python train.py --experts_per_token=6 --d_shared_expert=64 --moe_layers=[2, 3, 4, 5, 6, 7, 8, 9, 10, 11, 12, 13] --balance_bias=false --n_groups=4 --groups_per_token=3 --beta2=0.98 --batch_tokens=[65536, 131072, 196608] --train_tokens=517400000
Below are experts of layer 5 (counted from 0) of a mixture-of-experts language model. Rows are named router (the router's row for the expert), gate (a neuron's input weights, with its number), up (a neuron's input weights, with its number), down (a neuron's output weights, with its number) and show model dimensions 80-119. Each number is 128 + 24 x the weight over its row's rms, rounded and kept within 0 to 255. Numbers have three digits each.
After each expert's rows: a language model's description of what the expert responds to. This comes from a sample of Wikipedia text that the model never trained on.

# expert 9
router:136122131154159125098142165108159137140101131117086091159175111122138125177140177083146145178154128147155159113105143157
gate0:119137166177137127133128133101114127121162133159160135171114138128127135147157095107180130126126120119119128139113087101
up0:111130104100131233134133116102124119128128129124068120102129124151127114097121128163118129176128160128139110116103135139
down0:133166137123196127139123124128128128105167087131122129136150164146112128129126109192119113126150127144150112140156162118
gate1:112066148114128162120140132138131146118149147157125141131126131214133127083095127132142140119134127092120161109204102127
up1:130122129121145127172144124146136129118117117158130211138127086125169162113131120108175126137141128127129083120133120126
down1:143155118124201141131067174162122128105125139127180171132130135121125182150132123147115023128127108113125111177106126096
gate2:125131139124130118136122141161122091128213134124154128117128105115128185129129135142160127129117089128130120138116124134
up2:120117128104128186121128120129143140078117120133137121137138161131127082114138126102102124130127140128093132118134148116
down2:126134170126130129127165128130125145130129152139138129120100142131142137136078114128117148097128153137119114126147127164
gate3:183132131218139124153130112156114133128127116111146172116119160132098129181117115087063125168156125139123143064130123127
up3:114132180129124094104117163125131129128130127143122070130078141135144126027129139128126141115128158134168137128134129132
down3:129129185131195143109128108137130107138073138133124124151123108136118129063088076149136125095143128143114125144124134128
gate4:132117116159116069127141119113125019123135117174128089098100132082129119127123112165087159142133067155130126160132145121
up4:098147106108126128144068127136102154125220128087124134119142129126135127217118127127120139126129096120124116086132140132
down4:129085129126115193127200188048137107128138108119128171128187087125128122124126128141089129127126125124101151113085136132
gate5:121124055125127127151090125138122136087123123136134114166138122127120099130130129129111134130123107129125181129117084119
up5:124173137155129138124128133110138129139120131128194120171071124128072115139098121127122158111190144123118201084139127130
down5:116119146111126141110127123177123160131152134105127087122126101135126168130125123127129111128177140149155128068137127095
gate6:132128129121154129137129227126197128089122127127124134096132128122129082056126125144125124121116140088162155129132085087
up6:140112114115121119109124128125121125093086130132121079092131123141137126119128116158110147134110128133138130114135105132
down6:144144132140139127127123114132110068128125125122128132144133123093098129107133071130140125127123155137188132127173130104
It responds to: Pipe and semicolon separators between numeric cells in tables and lists of years, scores or statistics, such as 2005 | 2006 or 7; 8.

# expert 60
router:103101158176142135168075176101131150129106134100141105130175117125178115140133131123095175153138105121116101103143089150
gate0:128125131128128125194108134132129101181118127146128131139145126122129130122127143118128136061148140118152127177148109131
up0:121184115127126152129122127184126128127147168202111120092127128142127140119130113148125124113132118168129131127157125126
down0:113131129152112064139144110148132095081128066141150136194123172137127108135142157168167137127116126121127125179083135127
gate1:130096119127152130181116121183149130128129139128130143139128088147131136125127129124129160124134187128139122124134073128
up1:146124119190129134134126129126178059140144175121127143135126122151155128120128133129159175128127122115161177119176113143
down1:131121118136123125066127234117148138171119133058107173112128115118120112133127123057114130176074134131116139111135133132
gate2:087124122110111136110128136115128130131103121127132169130148139130143124104072129128146122069128115129128121114075130120
up2:093132147121128129129135146126113129129161127128140160128137097127123129166135137049130110097032121136138091124124129093
down2:123131156147126131163128127122135131121129131129090129128137125135132125144147125131128128131105096109131155126154161125
gate3:137121127149128123120123126150146138152137141147166129135133101154126127123143139158097134045137140159126168129129105128
up3:096156127122127105127129109119128141166095049127129127138106062172096163129128134125127181148088119129159097100137152141
down3:111126201131126099114135128071137177161097112128131143174125126091120154126206148163117141142101110130126128049149126184
gate4:127103149134181128127115128169134133126127139159129117114127091141129129103135166125086130130121129128135134123130180115
up4:100134079142093128100124138145095130124123131128110129135078131128127128137041108132167124111126097127128105175141113173
down4:093127152165128125111119128226141128139131102060126126129126127143129147128128135127130192130130127115074125134117101082
gate5:128187127132065113127092132127123141140131110115164127131128102130123052128128125142128166130138106126130155200125131103
up5:128132131120114126122125129126128128134128212142132129105129127133138121085127128127129132070088075128122090128183121081
down5:125094136116139089111089118121132080146087178127124140172132126111167109099125110154129086113128155123129151137133128155
gate6:065144128102113124167128098136133132152125127092131180136136145127121133129043134118126094128115128123122140128133129142
up6:096127139145120167127128121135109130190132135138104114156126120128190123112090127102131128129149121128128131132128131215
down6:137129128097118121101127033107130078199107128131113139129108098127128134139100172115126124154128138097144104143128142123
It responds to: The s suffix, mainly possessive 's after names (Heat's, children's) and plurals, plus z endings and the possessives his, its, their.

# expert 33
router:160076147122170136101148199135142140126109189100158099139138166162139092125097134114130171139135149147119109133104122140
gate0:128092127121152050127118135114129067094128126129127135049126128153130128123145109130133121144197149139129135170129131116
up0:172122139142129129129179126201117136124125065128152153127095107127131135158104186126131152112132128123128127129127125209
down0:142094131098137094127113176181124175127110136128128130147083084074160131128135128165197134127131149130122164129140140112
gate1:129128121147127127130129122130130126131124128158111129128125128113128095130128115186135125153131164181124127129111132110
up1:133128124146127128131117130131135128137129130150130192187141130061143129168126133136126119199129164170121011094131133103
down1:145128122116133147127129120092154135126130130136126128084158122129129125124130124108167181140165128130152162094128121136
gate2:135119147128126128155180110118129136076169068140109101120178149121144116120136128117140128122079122121120095099088099128
up2:127140151125118085122133135109133090125096112117128139095103123127076133165173180189084101108115200127108122134116127133
down2:128173131122129135132153129099149132128135128188126117126094127121126160123157152140135123115127128124125112099097122162
gate3:150131126134127127128130139196160034126127134133113136137127137092129129129127140132121116127129121106129130143124097122
up3:128152136041152180142128124000139159113127134134124151130125130157141122123120086123131130146130130036154129128133139119
down3:155136130111078126120110116129130130120134113089142129138161122130145128130119096077126122123128128137148088105093104138
gate4:133142129219132168134066148130103118110121132127133154127124233133131125125090101146113153128118132108146095128094111151
up4:130155123125129128129163145128123138116128114127130117127255123128117128127125136089141117164147122117131121151129112138
down4:122101130114129110117180175144117128172193126128126117127127108136098108157129128161129174117098124128136130168125119129
gate5:094135150139120118088140135128163129125128114129132126161108164133131073112130124132129131116199129159138141153140152142
up5:178128133154172131172102093136113126129137129128122128125194095118121129126114151127100125133122131104120125123121112104
down5:083128177163133125125135244086133140114137113122121126129158151154130130127133124139128141130117146139071124125138142129
gate6:138126148121131049159094131123125124122036084117127132141136146132160138148136126122086133128143130104164160126135121145
up6:107093121129127123125147123133158113136128125127076130105130125131115109096083127149157145142114128115127112158059131088
down6:119125129127177120091163135126123082123128124128155130186132131128130125155082136144114126129121128092142111127127130096
It responds to: Word-final pieces completing a stem, especially art in chart or charting in music contexts, plus board, list, number, level, type.

# expert 32
router:120116133116139138134101133113112160111120111110096117120123103084160090142125133141129089156158099125169128152138130174
gate0:100160171162107143154067128121162142131207124083127142132111126125111128097218123157104093105110118126125168128101129156
up0:130126150123179085119124125170135085176123142131115009130126157125135128143099126130101137128172129160106066131136100129
down0:144141108135125131139071129142141127115109177148123128128151170116199106127136122114167135129220114154113124112126156145
gate1:097176126087086116126120137125129098133126127128113133159091136131117128209123130154135097161102128149131127231138118129
up1:113165127130059127107113144135127132128126091136129133141108130136130142114147134176159117129061127158126126127128137132
down1:136129134128128131162134142135127130113122117169134127130113124124127144160168114108130078127168121135117157136117119107
gate2:107106123133129126126139128126129131121130130124126133157076142158179157112140194171230128128124133156123130130128128063
up2:150125111113130156119130073130137128130137091123126127148127135143154129085128117161140130097131086133127124133135148132
down2:177058146124141123165132129115135108138122126041164126101189138162103112067125138095124122133127128082122110125139123130
gate3:047154103123126128105143128136092164113185185124080146143130155125121109133129125144121124129123107163128163142138159125
up3:130170116126126129137128102099101126090136200138121133125150128127125127116127143128107127126140132150123140192183127108
down3:093104120127130127132202117130110131086144147104128128082099130127129168131130126127128149128130131123032122163117141131
gate4:115136110114128137134131129132160116121142113132130132113179116128131130135091120131128073149107105126137129131135137118
up4:170144125140147123119114125129140125171134128132120158108158153129176123152143126126127120155129128145088129122129123099
down4:157117130126119136180129114127132118117127127139111128171072127107105125122114130125146098143023131129137129125159139127
gate5:128145127120129131154128130131127128150130051134128127129126130097195155091128125083124129127199108083129132124125193129
up5:128117132127118125129126128131134131127119135128128128112044124145079091135128134130121103107090154154130097160142128120
down5:128140129169070074143128139125128125123157062159125137131131109135120118128130173109128148096086098117111133136102122122
gate6:181161126130105125120109128140159117104161100119053123165132135131129173128128125127124142040123120128134074103135105138
up6:107099125115117133153144123124127130128129124150134134110226127126121128116131134111140128165119130150111128129126168126
down6:128112130128088134126165126125127127128069148184121125118107125133123128140116125147135110120081132120128123132115147116
It responds to: The letter s and s-containing endings like es, ers, ies, ations, mostly plural suffixes, as in death-s, asset-s, vocal-s, Thi-s.

# expert 17
router:127122110120126152158147114104147130123075093150092140110145150116130149162135098134159134149110113153107131086149099159
gate0:128130134133135146145115105128127131152120178134138106138159170179154149077105137104182131133120187132124102143124131110
up0:127152128105126134122146183119127118125132127118079166129104091126114125146121068152077103079142093117132131130117107140
down0:147122063135136138094128122133129139127159049128093128106052135162116133124204112137122097125130129094153138129119126090
gate1:151128127133150121137122146100132126122134123114130132155143113117160095164125167131048122139131126122126127114075051120
up1:044196116128131131128093113124128144162126146155123131110126125129048191124125126123138109112127115117128118148141157138
down1:082142128134088096145128154148079121113123153126125105075126107134119127132158120104073103116140114166132114137131133135
gate2:138149156188130165146127175146136131139126118127090123126116106112125130130128127125118125079160117156120131127126125139
up2:126129079073111105112128137125129166127121132110192130143130126129091107130127123118129129159078129106144137116107153149
down2:126134123131133128129104128118143108144130148175119129132125127124129128144114170108133117144136123098123110232141124125
gate3:097121124128148129129129129107105126145131108141130127102127149109124129116139179106110120122121134127126126190118121129
up3:155134139129114128125124099131135128117133156107128135138109096147128080135131070139114141157129134129129095076140134076
down3:110146110123127129149126112150130126130117105123125134072159108135129145134115139166128129174121169146122072130131130115
gate4:149140122125130156134116134122122129126124132135146127126123129153157094127080132109141139129129117095146075131168231129
up4:105139130128048126144122090110158128122128143134145129141123139137146128150130134130128135104129125126149126124186229125
down4:122105114141108137190077128116122132134151126109134146126112080133133127117129128124187125138151091131138161031155133115
gate5:146197133115119124149092128115129130130106129119166096127138136098165125134124115128119069123199138129139128122129125157
up5:097127126134123129096181124142131128127181132126104172141149129119141140141128183093117131178128136128068130157114128128
down5:139154154115137128124128129069099089106114121120118127124127142133134151153124124122130070149118099148133124129157139138
gate6:179142168145133088127117101094117047133144187154128131131135119134117128081128145140127129162159094127103125128138103111
up6:110130139140108155134118126141135128076127067234166118130128128134131151176131187123157130128144136133130130128118124112
down6:128117147151129127132114125122130051134105120129140122126129124138128148123124104129129093148132132128141138143137128123
It responds to: The pipe opening a new table row after a line break, e.g. before Total votes, Player or #, plus articles like a, the.

# expert 19
router:129150129076115124121108171091136126133157119103176159112129119156091152160103084118094171175106128107102114135110181144
gate0:049135128127127127120120131133087085129139127102131132138148108123122126131094163117106120138125136165098128126128126151
up0:129041128138142129115167140121130106050179150129127129135138128129100163126144128129208134086141139113111145124139129172
down0:125187125132127111097130142095124199132094129144121115173119110139128121130128173118083139128075127031103125109121131126
gate1:098124123167127124070125129145053135156141129134083122127140032160109169131094124114138132124125162124116125108120144125
up1:079130128121132091127100099114128130132145128131114127160125103135128127126136102102152099122123128127124133117129103116
down1:119143128148169157052144132136132150106129120146110133116105130128094075145132157125153087130085172162124119136108130131
gate2:107121137128096107212129146098093125120128135135126103132143152128122133128123109081124108151215155156185090133129127130
up2:128088179130133082101132129175131143122175166123122112148222132068127126128117123074127131174130135129103129101129131115
down2:098132104112089148098106067141129128118129125110138145127128133133109050130139160135133072040126156124129145144127154161
gate3:087167068123138129143121128166128128140088126138139128126133201167124125112136122187131116151160129128110136129123156121
up3:125155116135133113080135131138166134127127194127105154123127149124092131124123075133095131107121065128152128128145135123
down3:124108083129121117120118116166116108121129119131124128106136129125118142163129128116129129134124173128135132163106126139
gate4:150048112105135133126126136053126127119123134117127147117126121125123032127102128125153144087136056139083126146125129126
up4:127126146124129130143093129167122127127130138126127162129129162128120129130129113108128133167132118149143126127168141127
down4:135129126133112136088147136119110133114132134126138113109126145129117127056110137128127156091131138128137137127124127124
gate5:127168108128089128120152175100131130085097109151093204129123129132105099132135121117128099129133127113160129124101115118
up5:206139130130028095084129145124129129136089137074129174100136110103110113124146078127126123126149128129128129147117132123
down5:087122094148102120112185141128130123128125130121128071129130135173111104167057135082130162186122128129121121114133079109
gate6:150139137126141145105127122128157114142085132129129153172163125100142121129120140132153135158129129127136120125119130151
up6:132101128127129100122139127148128134191151113127133119135130133089122152126160130125127128109129118128087124144122130120
down6:119130210151117126122122130134129128116104117088126128127131131094130131125123130150091126104118190124146141125128150134
It responds to: Ending pieces such as en, land, ing, an completing a word, notably sixteen, fourteen, citizens, Trojans, heating.

# expert 12
router:116165092106103098104116118111133103148113153135174131173084124102106146165087134117145115098119142167147164133134107077
gate0:132140137155129126143137115132128127138126127151165146090165148222111136126162151129124129104035115107151150122120076124
up0:166126111125147130129119136127135136130124141096151148155168129123123128129128113156126195128146128128148126118128125086
down0:119133132132128144128126127131130130128121131141122155128129128143127146099120126088135128112129175138138129126089137145
gate1:178095131123129129123128185127117123108128127128130108140124131127122131117134103115125202113128110127118145126130130127
up1:167126126122143128122129145134123128131128125129212128135126130128068147128138125125114184124124092133122151107169127115
down1:150094171128127117073134113147087125143112158129135122141141118139135129103133131130170102143121142127125146128108123132
gate2:098132143125133130086148128127141129105142124133128131123119098128127121147037131127128143152125127124125116104129126121
up2:160122082131123131127124131118081122130089174122086127138168136126114131072132098129108133098129131122140134191128129130
down2:134118185157123130128129129239115200130123097140116126161134120169140125133124137107128130128099127130105142110137133106
gate3:117135109134149130124127171129127128125201120145085143125111108131132131181101060141121127132136145128063155147144127107
up3:076185125111119071101087131144127128127144127115130136123144130124139161128126121109133128128125129127135121129140255125
down3:112135132137134134127139128133124130132114131125131118148114156124121128085095129141111066133128066126130127090133140187
gate4:131134103128121128128112114126125111118134128125118113127125138180144084108127104152110131129109158129117128131000175098
up4:107104148134129128129146146131129125110112132135113126149129111030118157125182123128128119132212116130130128101152111130
down4:161136129111138137141125156133159102129128133119129155133126129161138149104120114149076128125151122122149118120118120153
gate5:085127122128119130127125181058101083154129131132129124135173137129114131137126128133143121127130122131108147050125124098
up5:132127133131127131127133133123129128123119124128129126134128140132073128021120149155137155218115129137123120121155126160
down5:136122128110124132125130136136081123128177121166144198130127127107128182131128130116127116106129084126101086140135158129
gate6:126116130125127136137135129130122127086129187109131149081131062114129125128126125127128113143163129147128132135117134129
up6:129130122132167125099132120123133164124135087123126128129130128126086129114127126129130153127127125125123123127130049177
down6:126132123133125136107163116125096130128128129125115145111126132144115122128115113115099139065141179131140126121137185108
It responds to: Second word piece after a one-letter or short start, often ol/el/al/ta, such as V-ol-ume, V-ol-leyball, qu-o-ta, comp, Col.

# expert 7
router:088148111147155092126178160102144109133172103142156132105127136102117130105139121128118161127137119109165108156124145145
gate0:135104108154135102129127126141127106130139131137128137203127127111132128116115113133126127136113138172133129062180129123
up0:143130199128126128112071198129135146143128128113177128157116137114126082130133115127122157132124162121107146098130123002
down0:142125124158096052148150123127153135123132140160137125128102127127128145117144090143149130159144078059148104132126131098
gate1:136143134131138134135127130124139173127153211229123131129151130129148126127120136208099095120126127132131085156136129124
up1:165201129129111135151142128116113121143124126122140132130146127032138126174134129138139126138179128126127132141133127125
down1:130131059033139073135126126135126129087091152135119128128229127148126134071144149128128132122123127143132131126140151143
gate2:116117152121140126119127124173127134129132174127202108156128136134145117127122125132147129128116094118126128127121132101
up2:128138128137169131127164132111128124128098128112118123128128121021111130129116132106124180118125131131075146142125163155
down2:127124127127125144129150141173127137130128117095113143123132129127106117128114139110197146108128122118129117137074160128
gate3:130179128120136161136080133126138100197131130128135125238138128144130164154117151157123147128103129128092118121129125128
up3:134103127130139138131110114133131131119124125049113133131160141122123063113138128125098121120172129146118112071129131131
down3:148138076163141135127130123194068127136145075052128138126125117145137104163120119101133115133136126131156127150096140129
gate4:145129135125097126127130177127176127129118165120128183062123073125134118104047148131137108124130111130183087138125127132
up4:089129117112108128125127131156129116122121131125105162123126109154133134135093152129128106081127124128133126125123140128
down4:122128174129199139101130123130122075144124103107129116096136117151167116164127136141135195113135113137170110119106127129
gate5:116130130105121165130152157140138129120015068132145140124114121116118137121139109127104129128136085098131129061135136134
up5:088112129130124127097084124153128125136130126115096111128117136108126108134136128135096130130135133128134121136134120112
down5:133120124114139119131129151114138124133141124136207127132105139140086105129132124130147108118127122106134155139164130134
gate6:128118126129116149137179129136185126077131128130127126176126130126126141129128144123205118163138143130100142142129132136
up6:127106085131126131129128130145124130129144151140179165147127123154122125105129086138122141131132132129130145099172154130
down6:126147107140100130128121172072135162134137128123171124125128126122106129060084133133116152130143167117140188102125126140
It responds to: Final or inner pieces of surnames and place names, especially y after a consonant, such as Frazeysburg, Cosgray, Chadsey, Can-ad-ian.

# expert 49
router:079094098127138131117091111113148158105133096134124131141154128098141111115137147119136087146160118124138132152163142129
gate0:127128133129129120146121127101126137125175129165162144105135128123151130114119188127117126140139106131126110108126130125
up0:078111127115128129136122128127126117130149146132130228110128124151137131150129150095135132177151131111128133126135149124
down0:133135151110127130126136129076096112070139139128087134083128132128129068097159126135138169135150159110124133129125128126
gate1:051128116113108143057135161145082129128121136122122116142127128128160144126105121084127130118166125161130129107138071132
up1:129124126128122128124060120130126116125108125115130139118093130101151143125112123119140132103138131133142126152137126121
down1:127106114131123113162135131149130135135141128091055122115133141148131106134159129131129178140161093129097143053126130144
gate2:128103136118124106121128129119140126126133162138185126124116092154157127210127093184116122125120137093129076128161128119
up2:133126131129144158150157129128127125141126130132128131138205134117052132078134159083132133133168129167105129158120129225
down2:131125152145140146133127140112132155158125143106130133180130158130128175121131095122077127102133157140128089122112128127
gate3:162127130137119069132188135099123119156128121112128127118145159109132134133142027127072117127148123054132140121127091140
up3:125193112109159150143127112135121097141095132130104138073127124115113128138148152172131127141105107128129131133134152128
down3:128114102128123132161137139129119133122128144140086129116130095130126138095136129101099128145130103126072154129095116129
gate4:232103172092129146128127136121130120110127097121134128199140118126121117127131119124121147128127130123137133141132131127
up4:246134136115155127125133131122129136074148098131136125167126136127127115129129121137128140130133133128128125133180129128
down4:090128127165120093127145118128111125042120151130085130138124133108145083126126125127133115126128124177129162123125127124
gate5:099167127125130172163129152116138140053090119123130145151132117117112129128133123076128126119125154127130171128112150128
up5:143126131119129112117038053126149125123139136166148124122132125129128126146128124136124123127140078089133119135127130082
down5:118127138129128141127123127126131143106086143136126133123120081163110142125129124112122110056124148130127114085120119132
gate6:052123130088134127171129126129159125130129147124175140043119153120138134124126136140143148089091128119133083128091126130
up6:120133127153172182161134255124131133129104097101134116129128148128224133117122086149131201119134141089125127156109148147
down6:124145115170137114128129145128120128101109112127101127121125129127076110129134126125128123071080095096073116126184125174
It responds to: Plural and possessive s or es at word end, such as Representatives, boys, missiles, Women's, and u in Portuguese names like Romeu.

# expert 54
router:081074107119101159110140107149154136138133128120173124152109109177119140114151104168108116156166131148113130112140089158
gate0:080133236163128132108107135050159067131188126128125131134112179128093122126137129127131092144123127124126099142111129125
up0:125112127144118096129125171138129136127124126154163129162128080114195145067128144127097136128136127111126119118091080149
down0:151139119129121147116098126148128101128187162117177172127136132124128126128146105127133131105141109157130139123167126122
gate1:144134041137157123203079128129138128132127127128142136122163129129126125129132162167146108126134119134076128117130125131
up1:117083174125151143129124145157091125112125130089112119127101146169173136128129088117102127131127142114159102134082128131
down1:188137084141111039098116133122099126132130163129144115156084126121131156091122160112127130127139125126128132091137130157
gate2:118133114132147127128149104135137127125129061142119128091138130126124141139126101128120128133121126131103094146121122124
up2:098127098127155135119129127136140108101097127135116117107146134106133128119122105087132138123113101180039127128128071119
down2:127153142132103113101077137125127103128128166130131135085137134142084140127128135128125126182146152193130148080130126091
gate3:073143128126130143129115144189084130119128144129021127128151128177112153113128131160123198133131128108088139129127089132
up3:136133133137133128111105161168124138130091129127056124087136132183126127123162137156131216133132136095107108132103129128
down3:130106102164179155128129119141132126112126127082103118118126122153050090137138085119143134130130145187101146169111136121
gate4:164108128170144082131095129111117113130162129102097125214157127129154126128120132147104132129129138128106136125110103165
up4:151194120128126064127131083125095090127126121127122136130127109148125156122103128134115153112104139139128127082133116124
down4:124108136137173131121126149090136131147102132136123102144134134118138115124145125128127121100130128103097114090064142150
gate5:107152098101053139127134112128127112132109176188102131148103098110153128131129162187117130133150130151137149147183122146
up5:123142135064147128136092159136128127121128142131163146189182128110117144117126121128119114137128128117122127227127099127
down5:091112146130132117127083154128140123142114112129087130132077150130145132109127117159123128148169134107134129129124108143
gate6:108131128148127121126191143128128129148123130124133146130128132130128124127153128129136129127130128041125175100107106126
up6:167110130120061164128104124112152120128096175152137131183122125129114159152139131178135135077127221155133157130127150147
down6:126158126127126114139149125088099156136114118094143127127153132087112126111070133197231130144130139165127118128092150128
It responds to: Verb endings ed, ing, ated, plus whole participles held, known, released, as in Preced-ed by, air-ed, origin-ated, work-ed.

# expert 5
router:157097119181126167109224155088109161164087123149091097154138101146122131156125147115146098118142119121153184140126137152
gate0:075117149122129129136128138132128123126122129149151107139124133169127126100141120121129132135131126077123127148128132186
up0:128069154124114125186114124137117134091128129100104130120128131128131126122083124060128128128118126139113118142128124149
down0:125162171120122131130097126119118181118135132216128127129122103130132128146136121128112114106088132117122118184137128136
gate1:121128167150130133128148128138156146130130116214128101149134091124128121127127123126091127179175072153124126126129121078
up1:128108061021122120127129082129111098101124132092124162112157152089119134131128129133155131129087161109141023140125137126
down1:173148138133126128128128112127179085229123168130142126202149120147133113095136139122087123134140129097105124154126125121
gate2:124118126122193152125123137117124129129171134074143129139116124111123131083134158126125221132139128126132092150121128044
up2:160143109127131124137147154132128105126084111123115120079126123102142139129194116153120116103129135112134133161171135214
down2:130129110156090116125136132165025127128078137127110147170131162111124128128135108128127126125131147125119125144129128129
gate3:210152127130128123121111202140083117124142117127127119141088128152153134142122144083108132079128142125126141108132129128
up3:105128129121113129130128128122124124135150125116130116122146124083123126132129121151153140130123131131157127135136127133
down3:152128125142122132136037121129122131128135117093136117139182137151168124104135126122126133101122133090109142135130139130
gate4:132147106130095128137123161133122130125127225148217149132128128137110149173136128206126133136117110119130125102126123169
up4:140129117112119125145128133187127085128120127112160109109120123123127121136124128130120187118113154128127127132137152113
down4:122141122130116126129160124124148132192127157144137114102123131131164123131162126158152120131111155129126126136116109137
gate5:114125123166119108149120125120132130127090132215115127188173135126126134128161104144126125121112131173115162166117133195
up5:126130130116155148128116133127128134160216117130142102131084115128170127128130141138123115127062115086130125128128128128
down5:132121129130139136154181133159153174127128126143132114118124124142134157145115134132087130128213132091128134106148072120
gate6:151122143137151149176178120110126150134157128129247130130072128128133129141125134132128129082147127125114080126130100186
up6:115127130152139128115132127127121139114129156121105058112109141177133126122125128125127119126128127129130127101128125049
down6:186129144127117088151137133128111125124130209119104121126124112137132139126132117134128125128147128126137110168115206132
It responds to: Column separators after a cell's value in wiki tables, mostly after season years or names, plus semicolons, hyphens and dashes, e.g. 2021–22 |.

# expert 52
router:134121115166147135117178133132136131125093116133109093136081141108179143110135139191170097122163152090145104096128127200
gate0:141129179142150115122148127195156120142135106127165128125118131149129114144138139130148165216132122126141140128127117126
up0:157151099129113132128120125121123122133153119129122129179091124124131156108124117139142124156132141166179134122126109158
down0:097117125129143069149167135117153125107126062147130143115159143131136141116107121222112140102123182131143134065130123162
gate1:110135167159125108143128130127102115127127144132129129129097133124129132128128114133190125108127133100127132131083132121
up1:126173158232127052165123126116129125142120135107129091043122145129165136137116129118135126065163106088142198103127141132
down1:144121129149138128128124087107113123123129136127111172131128135135155130127093129057124089102093134097126128126179068127
gate2:121149092139133119130127183116128118135060122117125145126146097127130145133120114127151135103129139134134128127110090148
up2:103129131122130162127158145180125123123128115132140066139128129126113129094132128122127139130130107121129131125128118127
down2:127147131111126131197120110102058126135132129121172139111106137136128123126060089110127175136114128131141143129135095131
gate3:128117168139128133121133093129130130126109121127130131108124139122129155115105167139123128128128128124130136128139129111
up3:122161125130128145127151182133100111126124130127126141071048110131127145112127109128126128128133120118143136121128182142
down3:074120120121145195120124121101134125129161109140139123131126171085129122085135126159145110125127107129128147119147128089
gate4:142130146127104132124130129129132128124119061131142152149149134172145131112093124154127130100188130078113160130144134143
up4:130144120128119125145136093124141128122214121132131128121125126129176098156119117141126132130128121126134122129107111131
down4:129131109127131160109128122148125126125131132138126128131121130184136155149142120080143128140129128124118129214130125151
gate5:138128117166122171120223117089127117127124130129127163142089140129127129122128053135128161140132129142128123158131132112
up5:129132173142129127076103122100147125142128127106116120164095122121155139129139128136119159130140128208130129132124215140
down5:144133112064135129147188135120128110108112115126167129129129129146128156145129134149143127117100131136124134090130127132
gate6:145093131138128109146088150136137097117117052123149129163128129131146128141129130127147122139118081110150119131125142134
up6:116155138118103154125132130131086117177127127131133128119125126131156129135124140146141139189169156131129131092115120087
down6:130113119129131116123092133027067193128123122146125126123124117125074125128166132129145156164118155129132115128109145104
It responds to: Word-internal pieces after prefixes like con-tri-bution, conver-se, cour-se, plus past verbs like used, built, established, and table pipes.

# expert 31
router:085055161114170157119134129145113088136147149150099118119170143176149096126130144134118131104156119117156134092142098140
gate0:127100128136123108099130139120100111128096143124093129126151106119143129127125131128127142141165129159153130124120086118
up0:129129134128129140128174057105141136109136126140129136111124130132124132143126130122094092138128123126230160139128131130
down0:128125105126097109134137045111121128116128134132135128126132128135105127134142120144193127124125129153132105184146131126
gate1:076132132124135153133124096115125076128135130127130087116128130155125165127126173116125124136140094140128157129066099122
up1:126123124119144056128141135127142143097094127124132171111096148116132140137129072128124152139127168111131129158143136104
down1:086119126124186130120129124125137177124137120161112164092120099128125128098109126130120124129143129132136133120129139126
gate2:137125133127128152130126127129092132124152175177128177127120138128129079126124118140136128127127189154167130129125224128
up2:161128128131126135130116140133127123160131137124127168153133092029131114105166137148127138126234128031102094228167132131
down2:121128177127127150125081134126117122096126159128117159111130164112132125124130121162133140104165145089143137130120133202
gate3:129129135136129129132132127128072130170132164129130116125147119131101139128125131132154133127144087130129122128126141106
up3:139137061130127126113112112169170174135137196128080093129110132103193162131102158111078111157153174132126166080128130128
down3:128137128128116139128146129131144124129128128127128160128127135129137126123158129112142127122134116157063115166092150005
gate4:123102151117152129129138141133125160130128080186126206169138132170120129139129123080110135086114128129102131064134133145
up4:131134107191113128143141128125127117129124131115110127129128087096116106126143124140126125138112140150141127134129135124
down4:139105128130120130134130140115172127117132122163113073128139132124129132083128130121125139110137126093121130117125129127
gate5:139128126177128141128134130130117170147122123133122110198127128125130146132138113131131097126127128189126140139134126129
up5:128130127126129131139145161119128127131148120121136170094144104114130126197127121131135158181143190079128120128126127129
down5:131137148125114136143129124128126161136139135159103169117135140151195180129167155132125127124172044137129131130129093127
gate6:128142138113130127173126127131126125098104134131137194107144027105127128101125145112116127151099127100134130131134130135
up6:124152125126103115102100097123125149126143161163069136122106221128122128172131123212155127183125146143129143120120128126
down6:031136097177158066134130143129136185121111118165121137119106137131141114127172108131119127121120117128085143154122114091
It responds to: Middle pieces of longer words, often at after s, as in unsatisfactory, unsaturated, treatise, plus sponsor, expedition.